Below are experts of layer 5 (counted from 0) of a mixture-of-experts language model. Rows are named up (a neuron's input weights, with its number), down (a neuron's output weights, with its number) and show model dimensions 0-159. Each number is 500 + 25 x the weight over its row's rms, rounded and kept within 0 to 999. Numbers have three digits each.
Before each expert's rows: a language model's description of what the expert responds to. This comes from a sample of Wikipedia text that the model never trained on.

# expert 61
Description: Closing quotation marks and parentheses after titles or terms, plus digits, units and symbols in tables, such as ", ), kg, †.
up2:496522463490491518542483495486487498502514486509501460492492520488497542504513520488462543483490505518512464486512475498522481534493484475470490502515500480465502508551483446457502503509508470548511559505518532511524476514501514502546536452492511533529476502509446459473504555486450508492446505503485493491525493492489527484506498503466444465513465495504521530453506502483507504460483545502464478499517532498509558478508491501494513527504508475465514497514524492489531455557446493
down2:487537483462478476497514481458541509496532518540486499489517513492515476452497496511500499465454510527503441528471500484486503516506526502471489476506464457487516517502462472552537550475463515448466486521476502527490489490464507541504491464504540438480491516531534498459542509470509510487543535524536479489487539453500507479468487497536530519485492527512489515483506513501502472484478517521496494494502520535531496457492528525509500513506512498542495483516491503525480541548510538

# expert 10
Description: Word-initial pieces like res, cons, Des, Ins (resurgence, residential), and N/E/W letters and markers in degree-minute-second coordinate strings.
up5:477473539523518480480502502442478510520484489510514441518520487511495496485514519475453544514485511474494504473486530481475523462522495480532534545469518509510489447507488444491475491479500524533490494507447538524487522517507495547506469490455488503473500521515575554514467509510504515497531499540528508446491520515467516474516496468463525551483500494521498518497509507527465512482508480475493494501477461481546529479472483493493530508494517485466496528527491527463515501499465473
down5:502503497521520473448483480444544479537529505500472514493547487500484504499542512516504541463519513495478486494489461431462524522496450508505508539502496483525540444467464490466522500479508477485470465470494506511452502494501500511513479500508503462538486543501526543506539533479487476471515525514485475508510512543534512537529499489499476517466552519496484482509485476495490489499468517481508496504521483520484516462531503471509535510481543510516450453522493520488520535524529511

# expert 55
Description: Paragraph breaks before headings, hyphens in compounds like Quarter-finals, en dashes in year ranges, opening brackets and degree signs.
up2:524515510537534476494488535548445505489537532537484492527479465537512496525479489486498534506471527516513532490490511476463481524514521515557497514504518482450487478505468471507530529514482510475532535488525478490501506496552502467498500455522440471493509492497505493471462484538491479459504497540496528542486525534513525549473503493495491484520506512457450516543484535510494500469530512517507503487500471470470503460459483462469502511508495474503514521526472541458498488512482467
down2:474473499487478475493500531509516515524469506532434516468501513522528498495490477484527481522509546494483477460489507500474487515500531499458514473498514510516505498491499511546532499491562498520496486579501471521515520534469483502510477462485509487534502535466466477498467505475499519560512471468503519493576472506519455455554495519493534531499475508483462504477478547512505472485508500506524508501506471474508496529482503516517508476490500498530497521454508533511469521487514566

# expert 21
Description: Number tokens in dates, scores, statistics and table cells, such as years 18xx/19xx, win–loss records like 9–3, heights and percentages.
up2:535509449485514492463513498478503478501495504530511501501535548476520511521446512513491490489454512441514467477538519497502508519510514475505497506523489541531545509479484463518536463552506514462468514497521513509490506518519515483525513502503467510529478509498488478467513504516516513498451512491492476534528482534521509531529535524524462487471448484458483487515513513481470508483553543467486501530498451466501460471468487499546482485538535476477503464527501537466483517473504469
down2:495481470470507517475500543510516482521527532471487525488471480517508457509516479491478475467515505487507479474574509538450526478485506501525508508519489483509496559516507509511458516538452483553517513514468487446492501510503504498514488505497503505467459504484510536481497499522479484526526470527483536514527538489496554475515468463506498457528526446519468510476473476502512503442461480519445513508483505512532488518502506508515483524537445498472478479475504536530499470523517498

# expert 38
Description: First words of compound place names, such as North Carolina, West Midlands, New York, plus country names in location or birthplace fields.
up5:469524528455468512571511465517462495468495494542476537464566539462491513554462507454497519520519540494498524494494491519509516532496510510502518468464511454481508518519520483472497493510485503505516486528531503488522476479488536513509503510508469512506494504507498481429533495498539500467518517534529486491477500514499505482519471485541546500455509489526502503522510482488500509488492501444491491515521465524444506510487485454535537502483466468495504488534486488500528469491535456
down5:498506567496452491476519525497494515526486491507513443480484491508507464481516528546493508486511479497469461484548536525514528480499505513516515516539511497528461502466475502493470490493471480487532504485523498517474511503577506466539485481513497475511505482508477495516460483509505522448496535476501498535500520524498497513471481513462463519497538477480463471503496497496529495509527513488495519526531474527517537561508503529462521524524504438517489521492484506529448442471457517

# expert 26
Description: Four-digit years and single digits in dates, ranges, tables and statistics, such as 1930–1950, 2022, 3–5 mm.
up1:510513541515522486479475502454489499524513456502514525483514556498513512540488500524522496485495499513506535521501523478473511554517494495531529520505451507490529461495497489467509521524528485472475531503549502454498511505462497485527487473495522504523522482478500482470462518532478509496517546472496445486489504489503519493540471551485518500503474502562472514544514513501470550517520484503525446507499486449510513510485478497453514487449469521463518468494557521461477511482524503
down1:502484503498525502510545504533473549504499476525489502485501495498482456532507495488537516460491525482487513476515481487481507447502503549467534496501501447488533524471446489494497457490511435518527486526537532463518513484521503512478507504524503545489483538460506495500505492528536513508496521515489505519479537556523475509442462491487496518505488498455494537493507524537511528500466509501519539479442500456482533515492470554496499501526489497523514490469507483534519447474530489

# expert 19
Description: Year numbers and date parts in biographies, sports tables and lists, plus words like season, career, NFL, born: 2015, 1966, July.
up0:472486525542473539524509558497509463560498436532547491491516520523519539534463513487465525495455504468474471523479516482533459520526534496503531513550477517468534458515469554517506519487477492486498503479498480453472505479482502470485536498503456520483508485529480487489517495519496484469545468533478509473513500497487473526500500478477518538571510519522502508483501519530472515502511520469499465460472506484488524457516473493527508527493519504509487490482521482503496498512506503
down0:518501464507505466493522521525521528489493475515496500502490479503512483493484500545499505558517508552477481511527482450516505518523480496518536540478511465494536485470430511513491495485524478518527476522465466499533504515548523503516518509526503505519536574503503511473505512510492469468494456485488502492490519494500493474450490527483520530477496482498471497518550500500501519540496491490481463477492571544491517450450512494508470493519481492494451468491489445555479514514484483

# expert 33
Description: Opening parentheses, brackets and quotes after a name or title, introducing dates, abbreviations or notes, such as China (CHN), Spenser (1985–1988).
up0:502485490521542514493488526502517513519515482492502463494559514510502514443509536489482507515473508475483506485526498517475473475531464450496533513510492460502480481497507533511481510498482550516544514523528487479491532526503463482528483485453454529488494488504461508442476509452508551535521478504488505532490486509521527497452472503492503469459477488504448503487473517516501517500532513536507480525463522529525479509523514485510542538493455451469500492495539482440524518471502471
down0:491497528500498443510499535490475492516513542478468493508485462500478523530507520466475494510502494491527525531514528487490536500488433535501479493502490541480510518498520507464528470488504477518464512477487461495501506475532522502525512513510511452532524514495480492518503516531493463521524535493482462531525505466554467512470510522467536489508507498434523528508513476501499455509496459446510456480491463482485517513477503530501439542505542506529485515502516467518473502568516476

# expert 39
Description: Final pieces of personal surnames and full surnames, such as -son, -mann, -berg, McDon-ald, Selznic-k, Johnson, Thompson.
up4:469505492491474489461501537516482476467493482491488564531529532446470507520524557495517514513470512469470531485513527531506510451526516501471483478456543504467483508489480482517523489534487476481526506523518517538513525549451503481517466538482515500494521502486516510449486506519464480538497506455506533516497538533457494508456527510516532489517505508478485483486513494488489493496488442516486527440466520519484503511481491540485477485532491524476535492521501485520520531451490508
down4:466519477545490534520445482457553478512499494500528511487514467519499500510509472504497501494491512507482506503473488524527511563512528505532475503505500495492515483467535514464561491479460497464498487445522539535487487431491462522520520503487517504497485511516524470447511467525489502514474513521559483448500498464563498501498515449501501552493497493543494475485519501548484493475522505502522491515477495511456520492496548487472486524519511503480515482477495501518481538529472497

# expert 0
Description: Short consonant-vowel word pieces early or mid-word, often in names and sports text, such as str-ea-k, p-ixels, Mar, per, trans.
up1:462530525481510466500471537518489515498513509472501481489486480525505465529516528528512546492485486468486488525496502508500510508527492491499469524514474519459457480464465500463499491489527546484536479510535538537518527495497448565446501543459488513518481517503514482520534499482489447484494487473552495547479504500503511514482448489487523476507476494471485524510519467523539506472542521502493494466498470498546518518494487494429452526500524481490505548497505518480522510466508497
down1:485485511456434517508497498499505493535521480498486471470503491490519493486512455524468518530496537513493467489505517487509497516495565482508505500499526459475451538460473492456510489506498512508497523499554478489475492494512531512472537521539443501534485505475525537531496478481500483500507479477512483486530504488494515531453548483574521482466521545491481498526510493491489508505512510504496495420548527511472513497537552475463475514483480468468479469505526490497492496492485510

# expert 59
Description: First word of a table cell after a pipe or semicolon, such as All, Votes, Unknown, MPC, JPL, 0, JPN.
up0:522509471547508475512471462471503504477538467494521526477550524488492499494537496459563507519517537504527488493593441554495490574494510519518496513500489466499530492457516521505453506539496486492488491482492492505508534540557512504456525524510484487456537489470501469534499527480472549505503507531481500482520482505510529490502507484474486478521509461493484499505504494470482503480504480439510501483486514506504502488480511500504502515495491541477503495506515454495505479529480528
down0:492476474469493506499471508534516511456488488504474488525514473491513451449480486471480511522550502468497470545488509496482532507472503513533541562522502504492523499498518476496534534530504503464535509525505512495479484480521506525498482489426501515500501546528543469493509525468499515506491464503521467544535494459490434530510508510487525465497505520462438496510499478519511499535475471498491459537501513525523541532486472528518503466518506524466477507488508529502498470525457492

# expert 14
Description: Final pieces of place and personal names, often before a comma, such as Quett-a, Nova Scoti-a, Palo Alt-o, plus whole country names like Spain.
up5:513490482516481500488482470485487490496511488489461516504498478446515488466513483493506486559474524505522485487481484504498562515500488487502480533563506460470447524489526490509522518526513488488524554545566549485545505446490521486466514489548493518550479526528480523493510531513483518513508521572488512473494528502518453520539521510517490503497478551493483467462496483504479495497528476524495467511474490463483540489494512496492488492536483493514514496489496530542492511473530518
down5:504483477491440509489483505488484505525484516522524472524533501539534531483503508523520517508511515491482503507504497470518498503493521473514501440469451510484514477502469514516491470485533500524485490537514519517498487532561544456535514424509512530504467530550470527509489485468523529512525460549508505478499456525493487535524505477519492530485513507482505469514495482474536476470469473488468501501517518512510484474526469469491460516514507510456534465501513477496548477434527499

# expert 56
Description: Closing brackets after years or notes, such as (1987–1995) and (quarterfinals), plus profession nouns like politician, historian, writer.
up1:491473485509499499524517451509493506515463460490502487557515507509492525515488494515526490449542496506478490511538518542508476515495472481472501494516454478519458514516524488505509464549546482511512536518491517499502504491507476514540475491495476490495513501471498497523557516484520506538475520510461515497514483507491533512494487522469478467478455510472484562486423492483456497481543525501490517442519507498477518506543468475489521485507432523515517523519487541532485480501450504
down1:497496518502524511529507487503501502521475529486543540511409472526503503510482461552500471500497509501477530502508536512512527531513469435488500485519489490548484455497489489506488532497531486518544493436502534477478479471527477511484476477527444513521485507500468525453480459508511519493492511487497510531489508467556525455504484484540522497510490534515512512469540491489520496508505521497525536482514496493480490558488511528494468501487497500489476448472458487514535486460494489